Below are experts of layer 9 (counted from 0) of a mixture-of-experts language model. Rows are named router (the router's row for the expert), gate (a neuron's input weights, with its number), up (a neuron's input weights, with its number), down (a neuron's output weights, with its number) and show model dimensions 0-127. Each number is 128 + 24 x the weight over its row's rms, rounded and kept within 0 to 255. Numbers have three digits each.
After each expert's rows: "comes before" lists some tokens at least twice as common just after its tokens as in all text. This comes from a sample of Wikipedia text that the model never trained on. Tokens count by the router's weight.

# expert 36
router:152107121116091119134077101127190155114143175114128085116089153151123149126135087161099102111141166075124119089126109141110137142109167107155126126148072110138102119127147143120124137121119146156167112083108127154108060155126129161111095160122131167114126105102168130100107150149111163121149125128124133141156149152130108117113086113095119119133130168107128107111093130115128137151118
gate0:104120100144127119111127178149127099142133142100150095144130176123134108122121095130145140148150122139138103142127121121131130151161102118157136127177089093105124121114130096126137155134127143142138101135084213120097085100153144125154106175142114129115145148133148122095133188176097121098114147112146171125102132141131159132175091175092136138150150161139121147169117108130136144096121
up0:125128110103124070135141094112152128114090101164136130120153127109150111153110156124118123077097143085130171108114168131137156151132178097085110085105102099123136158131125148118124142140120132124116101149085110139149197122198153154103117078147109135168115148123140105139119112115153136131132110117147129096118113128116165106139148142086132107112144139113129092145123076133112130149100
down0:147125128165086128140115164151121115137136159093134120114121162134129136125120133146155179156121178143110139146128122095169182105116076167125119100155097154139104115118081126138119115153124131132112146117161115109138112121123115084157144137121157116079129131113141082114102123128109152128091122147123167148098064132135148130149120146065156153118132171115164128148093123173152095137130
gate1:082124130101117133113102133138108136129149166121123106119114100171112110115136137135103103098172146123108114126112117124137150109154119117135154110102116123118172107135115135104156150122119149138145170129095142133133120083129169121121145101110120182127122150127106133127084155095082184144122132099101140124170113170119086072104099091169106129114101118074151149132125110095137127059139
up1:110132121098100155133066098120167142134126132130158091123105124087108104124108154112126165192126138104101147077103122137167161106144118146104109162155161082181112123105144130159131104081157145153131135121159121160109128168156147108140109140084151166133118104136138114130111105124154138114128112160152115133129124134178124145121120133126111127120130142149105142086084113142116172091112
down1:116103148114129126134154203112124172107121130117126121096142099154151109122148153129120079120131122204125150173132119148112146147090130128114155124101110157104102144136105117134090152102132159117063113104105162107113129085136129167100127137137147167143149123135107158120150136104135123134097124127137173112146098113110153131128147108114134093117134123062174124130141092145089159138119
comes before: ",", " (", "s", "'", "\"", " University"

# expert 43
router:141130122133102095147098130138177175087107154079150124107150130158096183156129111132121113157146144092091135101144117154101123156088171097149127143155115149110118133121139179113129148068145141124145144107125148184107116133114068101119123138123164167113179111121131109134142135131131151137151148139133141174136136122152137091094160137107110131177139141125125150143119130120105148124155
gate0:139130106109157158137091101109126148114139162148083112085121099123151154142144144113144112146127138170126128154127135091143142111126238126115128129127125086087129094145122087118122121070144133130132107110068143095143105137100152114122157104126150094088152145140161114144120133125115122156141130165128139161097162166162125131104158154138127126170113139101140131116111107149139119121135
up0:166101131175177119159133098116186164130131107104179137130138147142099117140151122122138155150153055116142097137132112143149120172110054138168110137127130161114108158113138123127124100138115126137137107129127105140105112118157130117173118125088140135153083132169064168126151097128114136154103138150118146124150123121176145133151141121111121106105112123107109119164145127117099137124119
down0:148110155147124155132152178136131102092139138122111107145149123128143122110185174115070122140098162152155110095130113112087107135089180102121132121095090117121123134118125102120115135137134139115131122167135164128165158132151134116095141133136157073101153167151127110088097137166147142124132148166110135126112135138089126123151107094120144123119125103100142056144132162153131106171143
gate1:150133177109133142161124146118133153085141132097162114114139115120164125117138113108136095141124155157112132111154131145148140083149130127096107111107093116101107107165127133143143093182139137126139107139112107097156110127113132169114166165148160142171119156091147147077160080115129096173136117100109137146106141120202107109151136088134090126138139145125161121139124106138148087132091
up1:105089142133133151178109171126153170105131116059146098135149106132163095129142142116165118139172139129169108154140122119125135112119165115096129152161117093118131142134127105103156132121147116126146147126110115132125103129122127144140068158133150103158115137133120144100155119127142159169110132093087143164109164105135096131111145063156112122130117171129173144094128103124117106123187
down1:119107115126154124126139130150132106124109161112131105151103118165145157150109134160142157144119124111089118127129135129110140137100136094107098111197120162182123120112130092155114138120093136133106144094123145115156126119115171058125128126156115192161131129110133100146100124110125144175187094127145093118174118088102161087141102146116154110113093105135133112101136136136097116161117
comes before: " and", " which", " but", "000", " the", " he"

# expert 50
router:149130118134076131171088124150164144095130117103111116078135143142125139124124073111083119133155146108088154111131128154101140117121142121127085113181106123094109111111121168135129165104144148126176137101138137146100124151131120120140098146111171165137150154110132106090152155152097135166172172149131135171139140172146113117119117099091094160127162126124125160168108134118113126123140
gate0:170120185169126087166074090108123086156115082123114079091141142121176081156123135154159133147147131139119155116124130150113130121107123140109136135116106159122129111097124157137096100144120115129098138158141115117094084119119119128115193151113152141131142140139137179100109132107091154139123155139152143118117159145120137135086139143099144153116142136138110131148095165162123125109081
up0:141123137122092106103124144100107128154148094131103107104136137138116129166096176104132113151114143059111110150116099154120139121138109101172138120173118123086149122163156147116144134113139131115132107134151112115160109106157143140122125155077168159080131154122136124129139127126141116160134156155133143119153159115161137152085173098150080067138183111180150140132151143143121131142136
down0:109135116129082165118107126129136124114121168141142147180117122091089115128143119123103118130159141139150117132146084097150099140111141177114113122082126084124110106137120063119135143118150103127150151114124118134118128149121140110116097085145100115143119137139119121130141080106153108122130152072116113144115103218134084147141086138148112162156105143140106124137167103076134107147123
gate1:083110120123115160110097145117136149126166112106110121098086079122138116156135067141160152153126127105125148081134137115130096123135142142107178131162108151133135144119185134145146117130138105142124133148131129101097137146093121139141153110098133091109127115112122159115075136097081119091102151112114104149136146181121118164077101098130162131088107147132112151115086084099143139130129
up1:164108120113156113109111106151123116138085143141153155127116123135138111105140152106106123124143114131108092154128124127153131154127121126130080106107148124134103124166099164132119134145123146116141129180137091167154196111157146164101118136178102176140135145152114085147148108168149157134148075119169156111087112090136162110152167161110114134163140100115175112125125143121108096126155
down1:126096127157108145131147133109157145115117156112120117126136092139117134158092137128101125162140144096124110103095084128101085148115096138107139156113118124140144128110126130107112133043154110133116092186116134161116110151068154118151136106158145089168136169092141126132116109163121184120105125090113077135100139149121102116138130134100163123149128120127151126136160116088139159094109
comes before: "\n\n", " The", " In", " He", " It", "\n"

# expert 14
router:141112118132113108126116101128156165102119151108103117107141151157107173075149113123079097119144190093101125098119077115092110127118129132126096126132100164135097139125141127136111172117103150132126117150128132144157120143145071136118080136112121149089133109098156128101122119169109178123125180153117154148152139133145074137114138108107099121101126192113126129146105102122132129154109
gate0:116106078095138113138088148120151138128173101086071137139103159113150133135124111109091147136132098179101079133151111144180141135109132110094120095109148132132127148152128133170110110143136115153130119089149126132100133111132118141114129195146109105157107183108123144106161093164153164129160153111126131150125117121130075117181155130167108135137115127136139131162152107141129137146133
up0:094090134125109097158113128140074078142129082180131145110085150129149124081143116165120131123133111138094128156119099126109086125138149134131092136132094108139127100105126122106134132134150115126096115131120124126123133137126088112134130106130099091123114113161089133136130108118177097151111170089152098160130148148119124094169099127118147144089079161131162127158134181141155171166121
down0:125103141150150133075139152140105147132138126114091131152152126118144132120127169128097155169132172126112107079136182140111142114137127084133123087144115095097120147162113105152143087108144101154097140126123110131147131099097164146125129175145115118154160139156146109088116107179096128122118132109150130129112124130174052155112168097124110142087143145158118158128130127162119100151130
gate1:153103180099121164130131136147106157117128154128076164133133137155144148110138160154103162126115143161113114121119131123127137146134086090135083107150112125116143127150151147118108112128122122147129122103154111135183092105047108115130133143167126122106161158132138106140123116144104162139160131114149147140196114138104106144147125135094117157155146144086175115123091067106153123139128
up1:145140144098120130169121140075089126117123104089154151147109166112107142099131137129133096094112160143140146124133114140095102116099145115146114102143173149134137094135147162113115125128127177125144099143097144117134136086087124153154120093142124117123129135149107095122119116138165134137161149134089137133196129161121119126144110118147135152103126071109200109059113121121109119148090
down1:086133165103142090131131121103145085120140121121104169163133109113111155078126144109096120134130130087163153122081154102154096064083097121156135087140090118108128113113166136105127132134137144142124140125128130089157119112129120101128166150088099143104121075137114174123138115086180113105140152155156142126136116117117138144143100133189116143089138140133122123131142151124132124088129
comes before: " by", " to", " in", " with", "ly", " and"

# expert 16
router:124122123123076123131102099145145143111123146128148103073114163164060116139135101114122091127148171119105106101108118133092075135099178118120121134131092086152096113145143138116078136116139144151116116119122173160105108140163105093133090113099148138150128150110166124131132147158125164143158144123105109136137160138128104102131069135131108173153159162107136134112127158110106151134121
gate0:064106115144099107122127121159100108123122125119149156111130142085102101134154104142066116128101158116105123110110131107121080118133198102123142160102161116156128124153174162114106090148100128118112159117100120140149115138114156134135112167109099136108131116122169119108097158120137154149138106142120135106089137174138127103117148084082131113130069130149120114128110143100125077119138
up0:109122168191107149093144183156107119167123093107167124126135131128099121123137112124088095158114142141140099119140144088129109088112182133127118126097153097149129120141141113122102116107114128116123106089098157152192138152123137174146131141101172103120121111106153148108136162133146116166144133162148106137116114142144123142084096111092151128082163096112106131128137142098121144131168
down0:138095148135155114076148124126126139136134124100124147170128122185143158127133184106095140145120121201112129120152142114082155135108086117108138116160173117175129117087122137156134137111153161128135138111141160092134140134123135142163151149109145140154110125092121131120113116126187114147134136166086183106111127142158097113104109120141113104159095138103147097121144092152123112152097
gate1:153087089148144100144140138201121105173155132109139117169122117121177096123087143143112110093150138133074087112120144104137071128139110124147167147118178132160137130123147118134116143118169143122185159115109107127108128136152122102149108125159153169095116126110176132146124089105190140151083135106091130141131121106137131119118120120125136131097136109128133122105126144120144105111126
up1:126132100140148115101142169197113132145153116115112113126160122100124114129135111123135102152133159121159132093132151099116106117143098142206146162136130133175122111138141139136108105105172157112155125116117130119111130145125117121168131134133187109151105140107119129181111106124180092155123114140066133127141143138139142114118125165108157131092132123131190063144122133145112109092116
down1:147139070151155164125133136148109133152126153123110127142125115128124138124130107142121129131106082151135142106116142162123117136134146154150122106145109106125084151054140128120113125103114149135129148135149144126119106096108169169150111115132127131103125137111080118163158096107112140166134134181163147109118154103132089136203180062095171104122122136127140118133156131086096145111109
comes before: ",", " |", "'", " (", " County", "e"

# expert 3
router:120121102138105123155112098150164146114133119107119117087116159156073157121143097118117116114144165119093101113110095140090114135103132106144135111126090126100112132113133117121088124115152151187140136083155121150110126138140098110110113140098133142136139148151192080090124140124141177134137153143122125137180122173168123136104103145073108153127127163075126126170117134117093124156132
gate1:112137094113131148140114152146109145151167123095158118174110163157105142099083119108109124155095119095137082114125118178098155131161150117107143145150105125112141129110152094110161090115175141123126135121195139131141117139136072120124155132134139147120118186140122109098106138155137145118139138137162152146146117119138137122117182149135112156080112154104139140181126114126082161117096
up1:108143114104139168146134120107166139131113133100117123122144170132143169149071136108104148107100118117128082141170116140141147139159155156156145181150140090127114125095134121144143095129143136114168115111146130102132083127150157131135118119113120128118106212135097144180104165114170166138152188144134136120116125128153115126145154113132122112106084121112155083109145131136105143166123
down1:174113137102111119144127137159134138128163156147153121141058101115111147116106122114144167109181129120144128124161093140130129149127130109110107131125121127120135152158130125137116091155144159122096135116115126113105108085158128147136097099176149120164075109135185138126147136152136111133143153140133109088130095099099154130151105134110162108087080164138144079129121130148075099164169
gate2:161111092126170095138158105127129146170136148144168112136107144156135130113074075151157118148085146136095152125108166139103145152145103147082125137085101124118107116144141161123132125151108139122161153133152125141158139119143086140110135114157136132127116093129130087112140159166148168186113092158149125176140115149121137112172107153106122158110118109167146093125178115134118125116130
up2:122117123164136141107115149123148114103159132081141123138155119130103110092122192133121136115099089121118153168116109125147103150129127111138138133154118114127130137077134116183138155142123132147120151133142158115113154166159201159138111088092152062164132146128131112173097111060085088141151143136125125124118123115183140118134107121108165111121137130118125112130108132113119153152101
down2:141132145130084139122104172163104125126137119116093120141115113153113148085144118116111124144120145142101121152128108130039097098096106110146117124099136110116130116183107088092108138133113106097097102160147139144163152129128137110133141129096136106081106188121153116174110110135077138097119102180138133107123126175127120116130122094102135149111129148156116118139147172089138117121110
comes before: " |", "%", ")", "′", "°", "″"

# expert 0
router:127140112147130112150123144130136148089141154110108114094129170164089137125141096122104115136166141083113151111127133147077089148110168154120132145123095104128099089137127141120123165115137158150192124092088145155101120187123105115134130104117153167117131113104140143165117111130113154145138125137158105136166157119126098090082112089121130151133174127114128111136103159100088099164110
gate0:149153131096177143136079128130099118170146134142076157146120119126118097103180121124122093138129117163144162140118106143137076146139131089162107123103124098087118119111150116143126110119122134132118073150171132122136131121121161154125103096122135118115151095177106125113135095122146144122182152070125098150115170121139129108092072149127117134119099126129135106137141131139098138103182
up0:149126127148140138141137102138143191115125129123100148135144162133125120160137131083150140151092150112119112129136138107107103154142102130116109107109145099156101096123120131151121094123140129098122107148177161095126129121145110100159087077141145158174141129156115123113139067123175075118140093115101127080168126101134106120087105143159096177150103108125144136164131132114132078107121
down0:115120133101129134131137123146110138126101141157159090147126132131126106119114126167148118121137127157111168146104146112122084135110150122142140106135108111091180062130134106151146153150138118134177140114114146124162135157115129135069157109123090122106093135135100133167102145137149148167122138121135142171124118125094114089129175096153217123088184136125138149128153141141140164152123
gate1:126099146128131128083135138160106169096096138111104146111157153130111128153151142167152121117129071127156120107168126122093078104125124142148165124127132101107163139143102092129122118110135136082147136141076124107110113182141130123073119115096123116160129121150151121157131154112136134131149127171144128105106155098126095183130141108132106144134149117138155118167147142136134073190162
up1:094137108139095123096155150154123147112163120116136139135130126106091173131134101137132129163173108156144087106140153120073081102142151148129175117156130155164129138117156114115148127148112129104150157144087169139106101165145106119101148145140141124152121087123129132182097103084184135101111144125140115136161128107129112181136112133094175156115124153123113149158152120111153142120161
down1:091133154150163102128119110132116114134145134145144135184130125158130132136153127122150150064112114157132167132127154141130131151157118152145154121139099107143114141164124140111116121124105130151111109116120123098152149117156120107140145124118156126106127154094078135145168081122099115136126087104115126075128129094113101085142182055129127154130158115107127096124141131069134073172099
comes before: " of", "s", ",", " and", "'", " in"

# expert 2
router:130109088161118124123104135133151161096118164105095061115168160150100133133138103128095107147152119122114130095147113150110093141115160135157131093139123102114092136084113144137131145079150169138122106115135144179106113154148098150116111135118165126136176126110134093102135123132127159119187151128127132147177127159108101111144112136117125132153152158106137169149087119127105115185127
gate1:144140122095160104132130133156123131142086081175115138121134111092149121151102150150174122138113088119145161142072136138142124129143115130166122199086143136125129126151105136123153116147123126134104121153122185142142130123172139096107083132122136105117132159078107082108126121094116137116120175125104109166138104134126113155144159141125110090137088129119074127140117141155171118116170
up1:121154143137175152145125159114145152135099106146137095134111110121129116120079126134135132140146124131179115128086119097147122141108171127139131173140150154120143088145060141132134147131081095108112136154102134140175105150095133074153118131153123105139083092143101139131170124139083151092142132111161133109181127140109159124137146150149130131090099099111115106098150154156113131134171
down1:122123099114149116125125103128088170105154159137158112112166135111133137107134141141139136144126085148107111117123103155131111113134151137145145099152142137118140150110166115098110131096134144091134100087216105164113147114173133141087155098136112080118107113133143107127120147140166082125119156111131092099133131116091082138170116187146164113163134122113135155145130103099130129169116
gate2:179094094144141110105115147152158116114138120136126121126142126112094119140078149137168099115109105131178152124092141140125110121145107153124120137154118114111134096120158126145137153079102112125083148114115123157128112123118119170142084169071096138162167107142133087117116102064117138121153130148127117135143136170145073150162103142121121110140156144085144130122131134113109163134069
up2:080166166085147174120127114145092154203141139140138149129113135141155123105152119105107156180164141138110099154136120163108165132135141107117112124119130131173115144160079123116117089139150125129135092168123147114129129176154166099130152126171149122107097156104126178112130148143135120132111096098138134171118115069137175134122132115119138142120134139153117144133136128106141145093131
down2:133107160139096113150156126157133150129159106125147176184096126129138135128153136141102124107114185116175125114106114125138143119115155128118139125142097134148153108136146179160120145080130148100119140124121111147082136124142145129116135113086157143141148133128137162120107119096154153140130133201134135131082131112121105095128138188084093103122120150156141116125100089080116083125170
comes before: "|", "-", "The", " -", "=", "In"

# expert 12
router:126099128121114104149106106158135134125133143122129124102136147169106122114111096114102121145150151100125146085141058156091135148094153093153114132125094093096128135134159157124138200093186156165169144117133168179123133164138108109113119118105163145152134100135165120114127140134148132136145163152133122144159143142107126114133104119102090160168125147104166148131115135101090148140137
gate0:197152115123076156152128133136154126092105169152133119128154088124110129102117109143121142156131101136155099113173117118105101128136126108149155179164074099141141143140082172132146138145124113121183143109118140105124140114110090153129125078168166154136119118170146110156157142091149164140127130152116114143135141135179091135142138151125118114133109118144120106129092093162132130113109
up0:103108151068110130125132101130156142122157093142142135131135182104094138172106191124131121095110138128139148117119113165127134151122134162115187100092167139129125113140085140135125102156102133150084141114133116150134102123156170146135133126109118116126103137089119157132101153145125128133177106143130150097116141150123103075104085105159114127143146087117087164115112116136107148170093
down0:097114150162138132065119114142112141133128094103139172122081153150188141120117122123101108104136165109162137118121138103090146118130176157121152107106148133139133114168115080167164149121125131148100132114115148125148087153172131095140119137123111086107108127086138171148105129158124132124168114138166147168143135123125172106075120110130121111151161109131145163134135157139110123115160
gate1:138140084099123133115152142127108128074144096136139104133149110129124124147137109112135145170093104129108114107124119108123131212107159155150135161119121164134099095125126127156056110124169114140128146149123142167102123154153094149119135133125112105113123173107130132106092126158095159110108138153177145155164139109184138116101098116097113133144126126144137142113155120112102094145183
up1:123145130143102128075120114112146075115125133141121132148122130089117163138161161112127092070114153143101129059132136182135140126139096154129101142122109109148127085090122109128085121141099087088115114139142103146147117092125106154127143145124142096120102104191093169164118131133125125096128103125120158140106132117122109134179144165123150151147131133118127099110144123103085099131163
down1:104151140150154111141118107168110132129081128129136069104101097139148090157123089135113134165164082152122159122112106122104129092101107134127146168107117146151142129126115131108143143104134110165119114145132078115146130085088182153130186121108094140122074128117133110128118121150121131152117150140164128127102124193091114152175117110107113159104143122149146121124111155118143107098145
comes before: ",", ".", ")", " |", "–", "\n"

# expert 34
router:153087135150116113121101118167125148107136152100128127108119186148121137140106129091084118144120178094111125094108099136078103137109161158147103147177112163108117108136140139159106123103138169149123081141132168146126116140133105127122105129125147131095173141130154088086151131127088153110141096154129129148123127149157132120101110067108111162137152181116131154168128109104117108123140
gate1:117128124139085131142149086117077132118109124116101116162124128129136138177127135147111117126114094083144128132128129098111125115125189112134124120149136126096172127171096112136107115141122173134127062115203118122111120133116122165146137155103121075130113124149130125171146153103089125147126126053093142128136091145106152103121134110144119115136084131152163132082125140141136158148131
up1:146118107137120113129098140130114103131110124089125148134159192110129124101124140066148114160124110066131162118140121115133098125113123130125131108173107142139127144128092115078170163120141122147118122129109111141192127115103103124129140114126124124105134134110136113115129120133149146113128170083158145121131182116167158147077116103116172147144107128169119140214119092113130132120101
down1:119127150107125141087125130089137115137173096140150121100139086096148136123120108138114144124117128147149091124108084085178161138075111090121067111149138094090119096163148106103099122143121117101132138143115163127083102145140105114115141096167134128143085122106148146096150171138159109150096135131093128115126140131135129156171124180111141092127122141126163158136132113106142146112163
gate2:101100099118140178111117105112116148154119107146141128106141096122115121146092131129153098175111145074125086151102114129120131115094090104129109118129121147131194095156095132159124119117135110113114112085173114155080099089113125178143129143118147133148153097149126135181098117132157147145096146132178105174112109134147137121185116130152128156101130098150151102118128120128138113133138
up2:143162167095119157098077174101093097121137131127126125124104194126140150123144093107158142131130124159124119142131189123140146118143116101094142131075160134149116167121163166117115105136146117122156123135108123129117128172182154131143147097094147123171147139186156122142159122116141142158128125109130120130179124131110090168128112142157108114118147107118123124145146126170140121175118
down2:127146157098096095168130136104154118112139145138127115098141147139166118141155159109094144099104131132174139127137136136124127146152136129132142151104118128124101134099091140105106142131126165128133183151099123108111128171124111068146174154117120126118152106131166083106087145133109113098140063094153134133130141169159107114115074069175110151143133114146100133126088118131097133135108
comes before: " the", " a", " to", " his", " by", " that"

# expert 63
router:148134109150160105147121122127138145101143155122111130087148142151121150121132116138118123145126119070120131121149106129068112160101131133139095120130110096119088117128114133186122183088154157160179123123092176143137113146122116113114100149120155199129139122123155121130149116110115139121146133124114122152211135153119125107097076132085128125130148178085119128125128153131096120139143
gate0:159105103140132123104143102123115140132147167120108157103122120142136091156126136125131125107136089105133169148141145197081150126131168125190115110120142120159142094099113146171129108082095139145152091127099148110114109119110147104129122123149153069076178134131106112102119118138114109131150118107066108128119121117089137085145140144119164157177106111145129109128135125136123097111116
up0:071136164115099119145086146130137162144136128131125138158118108164175144118128120138136118153106147164101162127141111109122141125112113090134143141125120108122165095135153113109144123157144120136135177158120080115147133145185096164161138127083134140111103135113151121148130143117133148148093144152135104134180157121141139123076104149134138124068117091153123114164100121070175139140165
down0:127115126108146113121103077154143129127095143104084110142133119134115143129098084113164123080138095140130090141156130078158143154145149102093140140161110151146142160089131130129109126142170194164121128143065144113128163137104115147102114117115099132152173128123151107087091152098122148134134102149118148120110130135103132114106127128147107117130069149109136110123095111105155185146114
gate1:161142127108132125117132168138149092089094111121111137126142106128085174064148126101099143173081131128156096141133138129112101113134120129089136085139135146093101124133116144185103170099191140150149168156127168142151140105093112114119128131167110124128131100129147121122123066119124140103133105119122136093159125123119144078098178147107132123120128124117126148161115145129095132139120
up1:134114121125138142163101169120115126120095115149077162108110124128121141068134097141130195150102128123132139136137107152077110107144138106133113115128152136092098095144090145127154175121150130171125142130126147100137147119112101157089102165113129103144121127078122113177132109125090141119168155086123107138165123128126151121133145158118165140124160125126076113129109136145074172140115
down1:085156138090152130142117146106125134135184132185122121169110159170095089136182134132134124113152102076114108112136159120112122138135133141155123152101147098148125117158136141128114115146131123107159101087164075108141115159108112143130135095130116124127114173128168120160097140110087121149112108170124123162106140107116148136145134113203128160140146109140132159131157118142132108158165
comes before: " of", ".", "s", ",", " in", " was"

# expert 6
router:108112122152103136188140123159176128144128178112113126100141160145115136109148103118115114116129129086117149083129121143094121177108158097168124113146103116114110116125142147131075146106140144177136104131133141154122131147134101135139151154087165124143173114130152081110109103114132147143143145126131121133142109155140127076067082135106113117122168136108130104167100138090094144175129
gate1:124145134139150121141102133128140088130137152148088135138162130090097133094115121110122134124136119139135137151138127121097140095101171117108147148097097106141141107125095116120143119094138112193135169119178124172169095133050103114134142106112154106124128085146133108117106119143130122124163109168129141134157117153158129145101109183138113113117111135140129173155079182112165130098108
up1:134137113136155135132153131092093134135081168119169140145103183146111080113135135172131164139155125122144163092136143130135099129129132128113118119127175134159140162103184101127109130173135101112155114121158167119163139131136130144145113147129128141170145153121122124160142111167135127139134175153112137137095162113129105121136129102144135164142048156096120153094169115108126128152089
down1:134128122169128169139165089124123090125142112108138124179078118118172137117113172129149135104111145150160144117138116152157140111098128120137140126110112091087136125110148151117123134087124204134130101108151120105114153100089112175102163125139138121148134126147145086122147137135164070096102125130162101106161140117156127100144144116140127142142125151168142135127142159113111195106151
gate2:125133121134112139158102098149135129135102180127154117135154140117142124093128111115156141098169139149131114104187115143110122145109123115177155085116164146104152110077150147117135122098163145153110123146144127117164150123134077111107122156104146168186124082094134098163120147080145123128122084123131103114123147123142122094131166147162110143120130133091162132170149132068142125131135
up2:156145120103142129136089169177095164150139106134181103122152169123130091135133095111104142157158108110099166126110118129118125141130138119114145117106121148122117160077124128090078102125132125091118074129086110146148126125152075128121111126113151121134130153115133153171118138116105105098100111106090096108116110106121163100083080147127132127135107097173092170151126126134099134117131
down2:132162154121111119138122111116151145103132125152129127109086144100117113145160108169122146132181127130110133174124133120094119126105143145143105128148172105132115106087143107181142128183177106095114126130105112146171150124142105147114149083126138140111126085144099120097139183149173145131146131174134105107158138167122160123153111077158128094118163145120145156087129100151149109130135
comes before: ".", ")", "L", "D", "T", "P"

# expert 25
router:128119128115083118167080074160168162107142135089098121126141135150054161093117111103106116127171116114112151102147107184115084166103120151133121090175109108113100125137150160151089129126135154121145109128157145146099118148130119137122123151125162143106163156099135106121140114079139141136182117152102130141163110128129126122125124140090116135148156141128165135146113127093135128124142
gate1:107130103120131172112085123158117111147158119104147112098125099121087179122118143054133116159122123106099105140147071129102151103102099108120125168143105125153085132091137128136149081137134133175121114130139165143173121127085142131131118131140096151152156147119117149132123126199163120085126129110135073118124128129165120133108131139151120119121144166089157148146109119118126153118133
up1:138137135150097093145148113138161209101093110145137106169093132142168119140167126178151123135116102162166137149088143116101119133102154175124124132149164140113123133192146139128119155131112110124102138145110147122102126124104107122121084108129149097100146113148155156126132150082109166147159136133158130144114118114075150115131140149088121151097084114170109127130116110131144113155127
down1:105159156124083124135159081122136163146089161127155100107128144119152084091141125144141131140131139152133089098101166116160123142154146142136086122118153120160140105170112124112116164127167116066124118123132095154151108106147132117124130106088119112098089136107106102133147153088139141155113186142152166125150120111115103117125130115104106157133103174101108122152095114091130118141083
gate2:120084073124143135138105117126166160088140150106135122123158086138170147092144141130112098141119122172088156116128127112142130090127117144158131135065153091170142092108138099153127130107140132129099143126102123109122156136114094133131105104115155134128132166122128161151143141140129119125162115173102164114071152116113115086166130116144083109114105145128152129118113105110124068092162
up2:166153131144124160093152114086070080169104130109147141136154136108105108128152121130133127097122150119158141142123110116120145140136167103116101145180143172091116143145131121126138133120137165128162117121095150168130131167142155137135153137121103104141139067097119104137124110114157103139084147115121087123169073119163152175118138140110157125161118145139088125162126164152153139128101
down2:128112108130118091134104137177158124132103123146100124140098123155164127106123142132151110148107175141138138152138125089163141111143159115158154102111091108152116126116137070132148165095126079119081136141116088132109163138110125068133117131114150166150132165136132121121151160132096125111165115142096138114115159142098110097129106165134104159112114123125134135138117099077096056105147
comes before: "=", "\n", "The", "\n\n", "In", "See"

# expert 28
router:143112118142116108132129096134143158083133175118082121128131140156109130131166131107122117153130139108115148089134107147115096151102152125147102111121122110120108105127104141125110166114142163179107088147132168177124099138122131103137131165093146152117167148139162099122153091139154163177138145142118157146180098163124127123109109090084091170163142161119145168153102112105093136128132
gate0:133139157112085122135089100157145104115126134111112153154154123137141125093120141122108145107108142101146165154162096123132108170117111134132125074104139153121096079134151135090108134085137152134116098131142123091157105130090146115124131157174115145123161107145126161127141136133134107158167123088156105130195107106097148104129074111089099140144165128157148143103113102123096159165136
up0:120095080138107129124122157153140144115147140137140121160131124160120139160117183102159150148148123123134129152117117115123118198120137148099103121137097142103086077129086114096141148128131107143108125164152093089124138169107150086111167192147092139169192108108138129151144134121113099147112105129083119107157133134145149133100127108139136149123126142154149119132139127148071114144113
down0:115134139139117145137113177128190144142145140139130126138131147106118122145087169077087133109149099132088108151115134145124110123134086145179126161094083134126147087119157131099148102121112131129143122164122117130145127141092102123071160148137153131166125136095138116142148122152147123084121145133122111152161125151155177107140141118128133089165139113135205147085136131147144155100146
gate1:126101100105093049100162126134132110128131113145132142134134126130123108137121117156137071152148089108132174133099140141126170133126102112173109115118151125104070156151099130120102120107096183138175156089148141144168156135115092116122117149103135122107121135129161127090124159121134133127148129123131157126128118131201111155159144111128090138152128146091124113137107167118105113113086
up1:111160102094147122084137148135096121141099118130119126099087158122076169121112098133088148141121151095117115120150109094096138137116125078119152133153121137128130127143137150150129151151118137092129110133128135143101080113104184136133145069156120084074147144139154114114153139129102122137157126090133121153107098146103117158139082177099154130165112130113147115070137153158134132151138
down1:135105114092126133156119160126130137105165134128134084115174109159112112105124109176139115140055133162111125085122091122150119116141119090190158079149147118103142107174178122140104137097121119163113136139116119136130118102131116095143139099058132093121140162127127169142127091093096121110106126093126143123101154135140124127130148132120103115100159115140173125117138119105104151146129
comes before: " |", "–", ")", ";", ".", ","